{"n_kv_head": 4, "head_dim": 64, "beta1": 0.95}
Below are experts of layer 7 (counted from 0) of a mixture-of-experts language model. Rows are named router (the router's row for the expert), up (a neuron's input weights, with its number), down (a neuron's output weights, with its number) and show model dimensions 0-255. Each number is 500 + 50 x the weight over its row's rms, rounded and kept within 0 to 999. Numbers have three digits each.
Before each expert's rows: a language model's description of what the expert responds to; "mostly gets" lists some tokens that are sent to it at least half of the time. This comes from a sample of Wikipedia text that the model never trained on.

# expert 43
Description: Person surnames
mostly gets: " Jones", " Smith", " Johnson", " Thompson", " Dennis", " Bailey"
router:421529445480549491501643459439547440521416433515475506350582511560544507544534583414483484483559503433543476517409541493466549515550403419510375543411539555478466433448498424462478523475480555465533497503431518505478550468508535447452456505513478535551507521499596481494510439437438483490514435409588563545596554515483504559528507480534433476607489573408473553461451537467520505494464422550452458584518493495581514490466462483498524405496494527482490551580536469541537600489535459459497571492584441471563526501469506468563535429499510514525415423502427501535453584416460468520400479474526586577561549476492488572563455535569507564572560534558503511477483515646510472443468529483484517490529604561443474439563562469468431516487493441448495478539511452528494548553523410
up0:547569533433483453492535501442585525467508472474440510430558490489560501513520408460527476566459521516507540482417569519489570473507567526485539488428504520431427476566473557494470486526533542551477434598472524475548483445448456477451537416470451501441423468493496547455516454637469522481453458445493484467479465462423559489534461438406574629476464507482544532473452525489543502447537523584474480518526525457440504495501396341434470448518458457508461499488488536503481523565506585433588441535556489460539462531522485445426481477466542488508549512468599536595560504611511516541527493634506499503474506501434470607499526438487503440558562509523637590376525477583517489492506564418378571538513589488496545478561478544460538415455563463529514408549473557538449410569457493
down0:492561490571523535488491570529544560559405549438474349473554454552452456572544415503439511562526588534539529483461533550485417509532501374571522552402492568446552534464558462416517439471528495471440422512479538441531559549573459454367474542541461511527512462447492555518455401501447567602476469471500398462553562493498459486532463478489328453559571493443512519496532591529520569527505525545477458509539487487540564560468474583441491402524483494478599484531513545494476593444525481479426425539502487497617566511547449516444497557581480408490464425493532430478451486460480431496521455575487436522560439493530469561500552573600479563501463502480468544462491487555503492434583492483532508540512419505530521546582461485502533432515443458499526530462560388479507457497486468
up1:477497427490516449498579415454492463549472504473499482526578518504588452484531514547434528440512518477512521504422493508455574509550510484573436538518547553588446467509495473585513552534520536442507461511481595506492560426462404558484537490590467542441517527486519434517473489455504492464549431475498531542411563470547497553463566525473482541513510514397478490471399482517522494501548492453524493472474498451512458483519443518528540438523518445456531497588567482561515520580415502433478506563601456441450523427614565474584528448476490542467522553530441429449413646362555517468433461583463489588408492481474610513500469504524437540501502515477442455509481390577480408430541568491604541505517522516380451535626566506468504541478511494420471495549420533531555510574663503
down1:574514504524452516477395521581528472467475551506576494534509531480527566458486451569528494497465488537504505509501482548456472472501472534551519442606385478497432455537406526468547469506481481541501493496459438510470429512447568524656414585495534519500436548471515529469522551547524460534448581537446496421562456495509530420467481491539468524511488492620493436653553528518499519495539523530500584426508489562448582531451526498439542488529428581530531534477475394497456504375419572519487419453514488557557509461490419612524393508497461501542595458457504471404599342567481533530546550543443386449440431464464497502487535452409458474532499467509538550532567554422580596468465484503487521578580436479527484477485423516477538514533470474476578510498558509551541470435483455
up2:515456619526492478473598538492508565596546490527514526472584475516511442548501490439403451476481487465506539525480454629471510482578489446584457408519547523472447505462539464433397579500482479518579452532389507522390499459477489515481555503477600490487511562529607519493505468613453565545526484418478506561501534508526484541500532514477477450475542541549530506474489550433475545473464478566575520533546452476485449589516517435399488575494510515390512386513487517530487607559423435416517496471538557515514415446545419540490496447515411511487501419528527477543564594409601589581590423450555493527508543551544515530516499454515553488539449555412517503518567514496441434566481543488523423490510542491478475521450492487499533506606510440414465358561492499423458479420499464
down2:416552516456527497542523510500469429509474496548434540580482509541458571473484528477493593480511511550578492525509517493480418492464510538494499603453571519535488496559591475501561430439482498578490466427464464475541473539449533401523544438519455536584456527486551436493361518599521409516415520511544556517484479521538486480446530529464565532476430503445500422489517475509567543558529435479438519498513493492592531496596505543492412417599385459572445562538488553597515538570521506317362535513564582505468577473490502475523523568570540497429498526440487523466440504523426453558491497527419597515583462526476531537502507390533484479480478500540497418522541486560443555458454464417433484442481443581450520512569582518486474526504539457465468528581546435571481436403440498
up3:451539480534496516517570469429586401431471618491535542513431509498449571507492420456493565539520538492555530559486565514496508532518517399526480443483478553452591493525572620461486504578439414425507435536491489408510601514499507462490477498492404560550455549563561568435475508540483504534501433467514410498540523533518470547550620491508481402557484587527434484455451438423370615498561535526489399502377458491472570475472457506498496485500525522527431538536464497487501504528548551532411511576474399511476436535587489498501516456513587481480515453612494565521518461450516510500441468482592458571548463510394537485509576555505431421492517552476514536482474474550565474477494543470351443494498584426490546514501417452554495550478510498528496558526499464507578396569518475
down3:487483512436481596482492433385648452449480494471452466516529507580394592504518409457497523485516400469544460606562480437505553450512493462511459447462467484485534569525538548517495493489534421455489504484513545520503515543471530574426472461463516600459491474481527481504526533494516448468514504472493558450489478551549591434499383518513509406521512548519490571506529418614561532512564535537540454531510520505491589428478472416518475586414543533500501545497479507586473449452511521537588532522608456587513492392530488394489490579464409449434485531489468453446470585528494459533472550451448578415565702555485486483490503532516448619588512464465455490505515563419465594608448489466527531412527444539475501457540451456509521502490484503516435528477545545484524430509516531
up4:457536513449559493566510532422504467569543462466440444499467558529486444448541501425479564588585457511521498579446537453469446439407450465520462653491504539394545462515567401548481506636531514543497487503585540430556532393567559514506478515470393457505539493595516491557539535427498475560530503530534480559470519516495593523504519539359473465567434508452528457400448505548528552574466453461501508587558513516477488548482498468593479501503500510483489558593507493543592552526463519544475437539494403504576529434573441490530439436489505511520538479487491467502508607469499538523460464513455463500493507552488546523462531474480511480480473424557468530534511460525451455528492442583556516417550534481401407564464596494437377561453487533439433571549499468447554497442646481
down4:495471480456502513396583467428556530457533415539593498519530462444563501522510500449443465549450517467382434454533460517491526464493429543504525348551474447590476465468519644481481569432459540466491495501518440482458420522458412489487474475540568508483494462492464436576485538511521536474520600488510578495601483572556480467540455454558560551415509440528535509557499496491459497459566512536417503374459536454458538458585537439478578560534457618565553468436476539497492517454465531487493582508422613478576584558384498522530458486506484502498472437484448501459534457505535491587532470550559472385450445453572484511549494549547492534512489473412440505551445551428510581424550564531497435483491462493432625540430506550530532480529517439422587472489525516498475497558564443
up5:534508523504551557450580389442430463439494619489459508412476443541427611526520466448501563458540549524406461379475515394475475499514472554498623514544452486493475555502492494548531488531502438438474445468489378486478472495504485479529436593450442471470554543481439545555375563500457487473474535512530580458575429514538542471398464525468523540533538539454525484510585546532514573510531549536508560404549482469530570530503536572494492524540498530513446553485421515503484573509572444517515478434474427457475517527460504618495502501504586392450458516413495416393517489577430513502466529529556567499559510508480481448481572368591582429439442494524612536496578439524534501549499534545461486459434502493611459448490499474455509508468410475506551503479528421462463571435517511
down5:519446507425464478501357494473425509564574603547482478509492536550516572382546593466501562436525465469516526567513536545390455522508516551444571615469433513455483532464517411480467474413489443540480470541578433553398526504520562477566482519508455517579440494494517648508556468485542548547483520519505530541487466472535457496471523536490459494538477445454554527556445454414585563552573529456449541480455537447428552590499551540564457451507476566568476462444479512439377493477471542556442503512511563471533566503487455540406510474576570431545459509503641526457527514534508515505478423491491520421430541532556541414523496530526599429416431531525527498448496433455575496471474527522411484540505525499457475489427591427550532559436486439494450478484561468399552519509437549
up6:434490472516565577481551467554522494352461561482500545522398487562550559449447515544524498554473586590492429504545477572418547590667526457529410454573340499454442447477586562540560498494492508613453559566552472489470430568551497476475540397613572500507423558514545434451496435510519503437489585512516506518518508491468469402517467504420503464536545558475442483457458450539506487438506497494583367519543406517460416479493517577472501483536467472464490451519538481570427469516487463478440464490568499486489548519433517486518485523523457527589395493505457507484504461466610500453451534545503480571475522499567568518500495499547450576593484530451394486519557516505456466502450510500562471508408501480535549584492497571499525546545449505522531488574493450486454531512607484
down6:495512597415526501558461431501392581461506541497474509582482477464433443487520447498530490509478520522467546478480526541458468479533496604431537437509497460527507445544514430478488475436485504530482485422452426479548511422480503523507454525443488513426507456566432599552600461551592468504434556408564481530526527570588479514499431456413440480444510540590402516469537489565529529500496431532449511436470461570400511510522539493558406549525485566566477520620499427474577538523431387474542433480575421486534508484475443493634467462546579419515571555530482579463481452528416452509456455586453522513455559506597416491490572531575545504503546455513501517488552484518564509485420453422491596496535535471491461507485465451554508525457433563501517527531513523640457589482418586
up7:484414515535492636469540594550485481471544477506557457542482431525496592512458558448518528534515490612558544578480484433501389450501410440525567480542539468589474559512481458567507456552500512401505535454524472569524417494496572513553465548499529468511548525359534512433481548491517440573575487496485470573565456512500549500570470495560431550550405421504437503411426403499481458432436526527540468584538499483531512479504454491467400541502391465547506556548465478474520435475517464581458580500651511496533570459481549506519547464459493482424562522531539554509471475488518430482475525467527629480540552360510574515498450388508465414526510430554568537450530541481434549486454516495481543501518466439424496548433550477526495482456495542464527517392533548509443463581549550
down7:488588404539503492505414420453542462424565438541428507502483506564501546440464438523515520533516608461515517450511504493535498475507478519576529509494486497519559536425525506521513573440506562521556493472509474434549487483479565498569548425475549529506453571540618493508562482529449411439501383505381469514396512510506500480480565630492607420508558553479544455511450542518475402539470510583503434483549450456448508539626441461602509452356538557571538458490492469560490476371531557485513492446489546552483549477437516523474493422457598520425448542509563515481464479443551467470448570526500471500602573507514531470589565526450524430475433470504516481471589578406455499397537465537566467468435441492501575455490559477468541429468598496441571491519506446544502499523503482

# expert 57
Description: Position and order adjectives
mostly gets: " southern", " upper", " mid", " right", " middle", " northern"
router:532476597497556510474444578503526447486525509555563526546489483494473532544494578465453568473516498566517488534412526528516522455504456440488497484485517515491548500556457532512531463433522460570582587463468487466469521498503463457414405451498487564469475599466454513530540419439634428386487477527567581450478400462518588479543525526525505595510476394409404539553529409458519409442601539433395558543474498564494534551469560491574439460564482478545464582486500527502532530392520437533429501453514558503532623446522573461446499544532475523525649562504491514470486445468542561401564526543505555471550395455510515459519481484528478579522417538450537467511439570531518413509484563486478494473518388442540533522499562431495548543493519601447518498473536510476485501421580448
up2:487565526492547491341507460457534529486495560526489528490528470489552500548484462520527483440471542474575434522454470542589507605495474451517468429380435473515428602488473555528594539526414500482512448508432402474592584527554546534534430496567480596516420453460434454448522514506452519521518472529494514542456443544554480473503496484544423595459501506466431543527482514518510562558480429471548506621406505437492461505484595603574474402506490414529474509494556522374465493470508479455447531414608481484432477515481585498403445515473517560526532539437508495555551462463519530559461534488439448617470538515531550468516506493522477469522536477512409494521414526447514414472451494554447567495480481452467619534419549487478519478513396506474569586507547552479472532473654462
down2:492425444510454579519489609457542502487535524481537434498444597453539492514554500495401520404481453467467504438471541500452487541535587538511561508443557459442517482467497531502438509590396499557437458522568531500506629442483510462426509412532553479471465517430532461457543492429483482496517508542530550485530416559578525604392387553523514443548455453550511602514550600500497393536462514471518499503574476494594559424540481621460474434557509516586525535416409482521495449558597399507447452496448496428445404528489426548464569403453524551407510506548551471508523515502512407439519460493477445586508447545460498472466524503486503524541554596521533509523518443460483506524473549478515480523520468457477533577533457485461439527550520580599591523554487577497532501398454549
up3:442505479542431542492546498507402515531472468431463481508498540509508467494557468560550373432565520551576436504396538587540587450537544562523548534587519479568530478547467505564529454512502511578556444491488496473573541414479510453595513410538373522417560521496448505537450619514543463603405398434510478586571488433497562511575496496538601478440484450518523468449550496493525479514492513533514536528478490583459561544489480515510520482544526489575523403501529508465475533417490437582530492503543495476522590474413607565463411503511619448472538555564420425439489473442479469470512520460498509491492448465558488490575514487502572475423618563439474473560546443596561472494482554485511422450479485465489481496474489538468476430492529476452483376482484525359548437494483531
down3:472479536505522574603534509507394505445422440487439516505471547549506531485493502459474523489555488450502512549554578526519588551381520485451536495551448487510462555533489529514515540476550466527394502510539495501496505454441491437450534516511470594534522495428419484476397487527477588508490565355470507587610528500425520513501479406500511447468454465516500431533546526565520448524602498481546504531489609549601528490521403593458479428568535529510378524482603503457463483536631612401545397546427484538454452516417458484538510483477566493608445449493396552541490559506451491455396506490556502570488565519430456560467481543516473491472544492474526490437492439459530506449461461529427431532443503488439517543536440547576573517510505439557520439562502607519507511456452441
up4:516575519499452549543627462444602497554520549434450564531429528544500468461497536570453406513443485460477539485443511510444489477590542468515522470498543498515450406508498424463520519570564511510452498472541408433572533558525440484480427499532527502505554576437533441593445442428517512516531569487482553568560458588514479477479529520482600500539616508492448409484443530487471496482618522523593480533510408476531565433455481497546565476479528524546505401594415482508429535539519477513427387471532523572444468475453556520607558434470461472554583457617470545398485567466571525518517482498465555499583462532458461525412543489513436489484579441486476508536511576585532406553403462469509502454502509419534430387508453513511425567473510487482536570536569479445499470537472523
down4:501481505530444539554515487517522550474565555498496508535469392505600502403592506529571561447449464401447460430485491553491543478477561453530516425482466459526494517519522465449540527472539486542532504458461419436570549465464450496491432561377486535502424533444494579505462490520447464545424596552409487614471435425447572516450540526509517571483401500550421538440571593380522435453544405525447506542522568530493459540547563529450575481484485518453498405564453517392579501442575471468508550491509579478517536536495460576502472477549454453510501523483503389473498489473475518541564485476541508511568530558540425489482418551534477529472432516454474526379456484612564531563503435487610459555607558518511517568501397427484574488511476485510557563568552534494546456550523523
up5:564468515525578529640481452528453449559490498532483521483427611452458541464493494578421509487614565501532577430539511482496495561528488394485509582455449415521531510505474499528505409461436494573596496465481559501491539503460426579515573472480393477516521477551450434541498460456486410431516411504435501496511471432583474532500507426510517556454455446488477453461466387538558474430516578502535448421484475446548467511494478446591549441570447407528533546407508485415470421547463421523450513564544555537431570479546461501463608533522547583468474580492457491486566496457564496531469545430542539467508585496508510541548508513489488563530473504553473565458403416498429569557514474404472486438486492513639473565467450572465552473502509597511496582521494535554566444480535494
down5:382519539419491464472475589585426395513459377435599504451498481509596494525512576475499465485449400571456468539378465493484451525414441549521395519567530529505498504518518531505488535456462517457553507523504520565555562438563518487534513502474436384459520440466510596549565491489445403524510402519468523439596446481473487519497517472444532378568526474499509580548441469519489521508439509541495489511535523545443601416515515536484579530517522497439540544504490472503550536462472589466454423578503456543483473501496450501606445584432475503437506483596513509519526500511413552474582425495467505542435523534464516518555540492542532391478492480493564494520505534569471537486420532540567419440516497546451497404563572428568505627516546511568432536478557460432463505529441575
up6:433456400495542453480459531459542467469534506563572482519584447505469477507488518493459474447546627567490475525402514379530550424504544585431456617533453466494540571543528490583480404552510403540488523410432491574494429467482505526541515507446492459429528498544449593550387594492505508532501491559478444442499527562604609444598498540584547523499542525430481571574560545450489553518586510536490487625436416520512601437495491557526443482458541483488501431541471484490453439451499516523497560378444471409566530582505506488489473472548538533532506497448466477458528562472469478473493547440461484453558451536402503533597418550540472427542446520491504533543454498568555467458530568481473568478514516532594533571473444512528564442417473441504509520438570457518489527497497456
down6:430476500562435547519554463574529552458512450439439557508475547586550560572486583489475554522494439506484500413518473513468475490610432578523545500492580450426396555482558463506495531449467458516518463554484537558511456587501528484454524521484461526571531581543509441429506535472449491545419543499401469446438649473516481522504472620513536505496473507532411495498577450428506498401392433499510552447456531573488449526533344524493539536578499520499559538474457413438453461546462499542507550637496519454558576518461517538424481531409438461429533498442503480432476560486545518534528478485496443611441533486521538463517594545464507478485451439464443417479531450491532471536464477574535523596554599425521449488509474514426562605441604500479547462534456472527497468467477532
up7:539527564466509528323563463518496461582587500424520542533563573446513537408540487391418496478528509485612633446464501541504413535565475493449509532512474594535643476483501593551489532415481396454535562526439532496525487510463469521462559449494472495436517571463385513521392508476509481459486503502530527574514529416516482474564445489536572589533474494548497440498465592430558581492470533465505530467504571530524547503494530542482460546536445533521531468484548527491486615450546534423451549490468507511503589476397435568470469508597544512561493525434435519476459441437534583478528472493542508525512497457539431579460387500473500512464591518444537528537499484492562467554433529522434462554406486527506580518497457485439566499500499498398529454473615555479436463529497543
down7:468444401440457519471526513615463522520468559456526432447431494544535561520517488403487659478459522491434512521556434493550458537541492497493565582592511484572532543536505522519501515483509514447442475454582592516512484558488533474526445446500510477470478490543528512531578595441601623473482453558485389457462504581663511493482475536451569510568437489453545481503592418554517577560508491450513594515507521458461484525467535510461449415493577461446550449525414467481440454415546574457444560535523521438591411523478472455442471502446520541375526441509466512441557493572514475510521443470540528473490512532469484434495455525458475632500480563508539465530516487469470511462475506523383427482456486548479563453504512582483449590413566453516615493521481525502486436469433444
up8:451466495488492554559588568457498526474385476423479510560484450497458590547489542458500460431509537474480532529502505456549530556572519522527471534566563421488414493531564472527422469485524593492534499508402369489525531422385563491502433430505516437431467494511430486441549428563457494479549542575453524567433474469590525505557596481540597497535451445537583512454450528576484594516461455509510518516473464514471513559455496503524486493514512377559497553429463355549529453522579490506546511399569531558449588489526531488500479415396457502410514474519556475485442478419449544438484526491459483641469486563553534410456437537433481487456511513552480479524592551492495477518500534533497450435537509531462447619520493536472578561476445580512526415572459420466483515544452481
down8:602476597537438459554483574456383516534487583534506538546483559454412507535458522504445382437370531405466541489539636457410443536450549545515540512473428478502495447519530514553499450580468493538521513604506517525537452439494384485473490455530471589584500416507443488558437539429538531428524436500538569546547509498463409550583420492544480460570530516441498441509518491501383484493507535511568606459506522594558475505544502523530432505494478548470485566443471464497492482564467505507513488501475477484505497495606558604454470398519545549511439577495462524517458570543419532452558455402538453467518481447555490503463463437471549429567494474534587455495548512482570545480585482524555384514451515488543508506467430450458477492527485497468502532503515523510545622485411593
up9:470479518431443463506504518457438552523492524553525481505396506476443505455406451438523552519509544479459547465523524513478532499513597419600547550574566468561631435584469654472418538518433454560542512459559551481455509582414411468494484543536464487485521587454512480466535566452416531492457474526590477524486464534464502504481518567476455531421485491532602471507513440471570419531498438481490577518572518541558468508489539447561459516583484432546503536486454386465531573490531468415558578442532473483473438403512557558539550482508564502550549580510472533495573522364489451567462463560513551496520524416483616404375457493511483481496450574405532492533457485486523505546533450499494565416481492475571433505501508465507554448536537417438566547480496533553432444427500456
down9:549488546460452478556568555442480566532475515560545501529525453451514465561526561520512478515556546582496528582457504502523420433582477504515464485437386440593512521495488475498466443581590480513504569533482566501538491446467533365492452481530481511430438400441414461439458419538596522483523427477486536530576505502477517523454456379479576533486615580466445525519459546499476466446488591397544420531574486516514491497472470500579583585435541516482514539527463619465501495524483512591561441505502455561573500465459478552472481487426486477487524607538535487509472614475468588529431523497551490490465420524512388505457503455493368491430501522460532560499397490502514491516481573534429472497474427450464641467507561488523466534532389496508484523412533564580508508504505585

# expert 12
Description: Surname endings
mostly gets: " Williams", "guchi", " Bailey", "illon", " Pepper", " Mao"
router:536497443469441476524480417495497492542555541572467511529517545440530395485484465591475378453502506483473436391412549440500411570511391453500571537513582471558473486467467458508470512331528496522488507438535568548491488518633430461450465511536475519563438511516470462529538427466561512551500523465479466572561542484467416579526459574505450474502606547404496551426483544507505577524665503495443496517470509445571413526592467508566514463419480427492551531511435387501464480516545476513453551545568524512505497487446565487462549430534571547533431503378474548580496485449535496574509527474562568487535468504473528560434505570493521440472491574468538468408474490497507580499474584492545531525505529511499490497598551479518441550493524486450488461557532469469561479596390535
up1:527472389551503546597444510579499530529567492499572550495488587458402439460518484514464438458489459564533492486544496540451436520499517459552512550501470457464558483565545416505529442528490480577521573451587481448449506437565545466485463500572426427532463598525499557506472457435593519597451520454466555465532442526465485530417589444395403535485416481553466484455652455548468506582557461467520549454569486564500475534427547552514518503553480436613496474534448483531542433552553429530534478528517561439504510513467425476446510559510488443449501454529556472422559569530606515493544455448528538526528466560537402493440451518532452507496484449544502587445467499436462464540462513478490448627521478376430494528515558543543561546421546517481436522486557408532530577578432494
down1:497510534544477609507517477481553533450441474498473463427639577456546515493401611445527471447514584414534561510438458536473553508465535574456503476471533483452549456506434456528496492511526575510506505635343545509579537452521465505464529442561530541482535513505435406548459507591500552488554462588581532575480494521439495531559543466578648521570521460538476609478478582496492424468508575466470482541465431480565516425560487489534517551528439526467409472567535537452458563574541511460427456483488514524483458507488557490393500457520441476518527547477401573557544417492501511480523473498489426502530485439510531520530477467500501454551499517362475413449535470534570482500450506494505515351476580511524484466526402437441485446590525513508524466499481628474474453478508490
up2:528456606526533450401504477360526508432499539439491396524452435512437406495472490542465509387483581451526446531509498442552493489514553458526546501495525557535501471551550495609491553541407464508486544506516459662468543536468509405494483518553493578508515494577419545497511528432489459389513453538444491469469548471507478517436492459496547495502486428440493526432620568489450557530594361526620508496480462542410526602493487577464466478430506460529450559485531508486552451545494515466464541498478491483527509572576467457642507474513584479453443491509537554514602491495426600551490555562473536531487465481496480518432493529491450466455500542496489544477578513448498493502499521533558496479433472516422367554466484565524614538472493506493475394528455497573466616476558496
down2:500519467412561447546488457491466534569498566576497562479476490586453540499542548466540554524489515478457586468542511484456569384447499570584424488530531427446549489430417479497483482498502458541583460594467397476551438511508496476529629506459482523520450490427509499512412434587453507556461542517559549507479482535488520497539513456589459527469491513481447505571483448515477467542511564420438566582467531503616460509469499472400558551577509442479555490512495508555406538465522584538491487455623460498488568442450475482431561520517567493593588506474557466508550449532535363396490416520581469444454507509540547410503518485507566502498515462541608420526425447565520491475425568423465478480515486476517585552510457388461412578525504434446553543522486469452581539498463447
up3:505533484511449455424466545517523572613481513501504550447532533446581552449566508502550545563498624539490504500514408570498485492510466529561452497470432475490499454434570464510452393594486574414460455332439496495483553456502495589448470479452441622457549531427479442425475490541520508578475492492508393526501511582573547544415497411497450525443452401513475467444473483433537497504481562497527428522521433493413471529472499466512439564569508473468412542501437459417542598545510410554551464524557560466516565432455477626569457503491468476548542610515482524445498474451489525529423565479433469572494541513501545376444445417512413517558523511530464526522524509479503475503465437560502603501480521561500447507493507465519494519535525600566544460457566526542544417511536530
down3:565434501494494510499499625632461524493487520483500525425477480519492433521461493420497485415545542501574512556526506450482535573637453484491470590566492516547497488525503500476434573463522361531477509403568582487568543452441517486546495511548550456494503474572542529466484579477482414518440508465483491484561569525539441565474499522453448556385495426575463551538486594533471417414521433580583588553461526463498546529470547521564462482505465540428457540495517471483455506490481542462466454470453484536443504599551545517474489469533458492427485507445452345585522537497504465624611496522582533478457415519505433543468449476422442559422444420526458499546526509509409558539555490461553577557481467543450462490581472585576458455492492570460480542424520440477471501507570451
up4:429469598568435531588451546518552512477548501484547416509452560423521494427480545491478513495457475553568507490547483555438415534429500469498564532506474580565529426458497519453471609502510497610437513588497556495560545441518483509561488417496536479469533492471417468540462487515470435515451551431582409540528470497596535534443454475446503446463503433537598441432486592586437529535517573561492527531518569560484546466519467501427517479495492507551548521450552426523517471534466450396570455507395503555515353514457423517517447516550463472441455505460515412480513531535511474568601412473584526499557455553382441512428611468500430557479528481510534435526486479501530449531469543508470549496434464542478441599432535516454540501434540636567487496567484462516481449429447554
down4:529466348367526468488447480445508504546550546452515450492496553549460476475504441511495501491567581457409512514475467475491549528602534471519596514465530535530526524453489455420502470445469500422499509455556546440416546497508575507477578494577523483503461423441551553538485468488492592516560510505501477549514483439431407482526484538552444554511566560451514508463416389458444554557496548509521502508464507475498507420547500463631483469522532459476453493524350495527407468547443504555517559446550486446499561451461570458541473527471591516431537572502498595480505448504667470523439543560501558457382415570435589496501461582445577465544491505391411527482531481503538492505497512585484526537542619491471491391523496485551460484498551496484453436536472494475544608561520486
up5:464434559463499579466499430449427445557488555518441442520483530422552542529521573564506505550470549489507474436553504458486444532479496556422559476486507371448481511488567465526561422462517429438532571507496535536577386465546466503502474549530363533369529517593516561551475517506582504560554522486438547459530460455536441540584457517518524473563535559482505538448460418507477481491522494546558535511467435524480584517475573396474546543406527550450471432495507402559446528444498434491543475512478540572386518485496461557455498395481533463450528548422541459420420539501447467587605510583531490469566575359415460583523379519586463444453540494549456467461433465504411567440539535554492468522497529502484522515527485514490509475533567523538492546538508474569459524526535567
down5:565475551472461383492472559439526411460478468485543547505472503521501617596396544500520506488489512472532553513491499440452631407444475475538479491468549538553467564518594491413407519439539578591487434451447552539397570521465483400552494463505520528477514482506490532509518520536439506511495553546504422538573615429427467553464487520467594540490463478458506425487485539434459519488527578551500501483473605492525555455481383545557553464458506543506485476466546620460630506511576581437470548446508552521472541505601425436573539534552536459518498493489514501488518507451424485411561509467481432554418434551575501466471549518522514626485418537464549460427446543505512470532547442526537472541518483455578484470523513488489506480418523476420481501421499508511566434365492547
up6:516500590548470564562410454502497515515526593554528599462494491510537540486463489542566461454501496476490473502470428532534476582557493467628518422570450509455453543459461503500459504352606499497504441512480545514527476439549529430402489580500475432522487456521638458407576549526463512444481519541597464526565603508502421590500430501447480542497526536436433569471447523501487508605517506554434571432562540459502477434516572449478415434526526479442497460470492464518485520506535505503468550468427497400522519486506577458509484537533545511561555512426468466459500448463526518554510493540554504507399499507505521505557478406520503434524542578464477522405502494443539585468431482401430524510498485476491737521522494576492492555524421543458565488430556562484433505486533485
down6:409519455530502423484538562543473564464466413439438442563504526535456480567463450451442516510466478484477581463483492452548518402381497537425516529509514495525515505507587522490520451596489526389411533515518435418530506632432557523482500521455484570503398578467425446582448488505490591454514541487465507476520412479494542471476557405618557474493458447523531497535535484483564437399571469495509476440397390556501516576512478552500455528488565480546556529525530525546513505437455536491545496571531500562542427506528574529546497475436461496510402551509524510543548561599444540483466478571469470476601467529399525526428538530525571637477498412569492512607523494502496511502498485518474484538484536546459353493387516478429532519480541513484480528560425429548474548450461464
up7:556542477522458443584538500434491465404587477591487503524529575553636425487448423594450568587475506586513412499453548445517447454479476466465426476531570483540459453561539571463492551467450505437517513509564478489382512459526520492457448405433474577463547471455461571534504410437568497602576523598380495550568512522447535463543577496543468422484446466461471507531543448533484496570443482547565537518485443527520590523544520551432477514534437545413542488539507452489429538418580540523466451398476554552527456544468541524516488441557471503527537660402521430502519428507480491452412557515574490491536509466492521454432523502518483423452447539470600477535490530494470528516523535448513471531447500508501464450528483566532438523391451466541494538512480519472570435427479570
down7:514457533499503536375493452521483542491509458449595490415450522487508493527496571518545514438488485406544592602586521437329521500507488480525540565457474518452508581500562405495510496398464491593426469637476509459515522418495508528528569523554588562520501540539510505519476495483469499520506440452538491447488505538512495572438386504447557586446532434428516478552471428444476495548461579511510553509477536406502516467469514438561539540435525505578474497536469603445599469557515513506527475562445522424528498514572525449423432514502561503485543341464563414462617512526503479464548472508428458415484412526393476545466555524524558453577474574504470508446453544502478449539577524569448471500484423517534587535447509499476531515596532482429458502511546443414530509494487501
up8:532409571462350506441496566492525400566541424472429562424537429515519553405496483515529576476438414550413514416513463425521496465526464555440457568446541519478529468490480483413516477481442544498562513526518593527554486476561469541563535440552534561587504493495603538528550450490512474507535479469507605479551561489517529469644532575558586562484460546483497522476445500477443487522493486541623470522421482501513477374571522528521508503525566509499465510436484481565464543440500499563561472440514474452497487381553634536464484448422487578427548481506538526430472412486517554498562519488485539520542527521509569548549418489417404426418489455541422407539526486552500524493591461476546468489507541458498487507501472605474460468555501526539468458394473512464395472514483511
down8:457505471494489513447581430467564420456471460476589474589462568456500468540406523530450484546466517496511464532492468448518535445491514573546522498495483508467528529477495473413499495478620503454422456532490473509485503521397493489632478487461472522442471510576486400559541546545438494599479410529414527505444626523592438479477545509460448456520439601445525540473538431467408471474433498535489440463514491571469532454418419614460516467516538481497500525530597525451489471501566522443434487504486518385493516629433507466428534578568536571422439497551505542506545521511406493469499552528555453578499516462633543510509466483453510620490557459458546594532521547477515466485474483477536466497374471483541505513567482506548453480505496510496385550530464525536550503504659404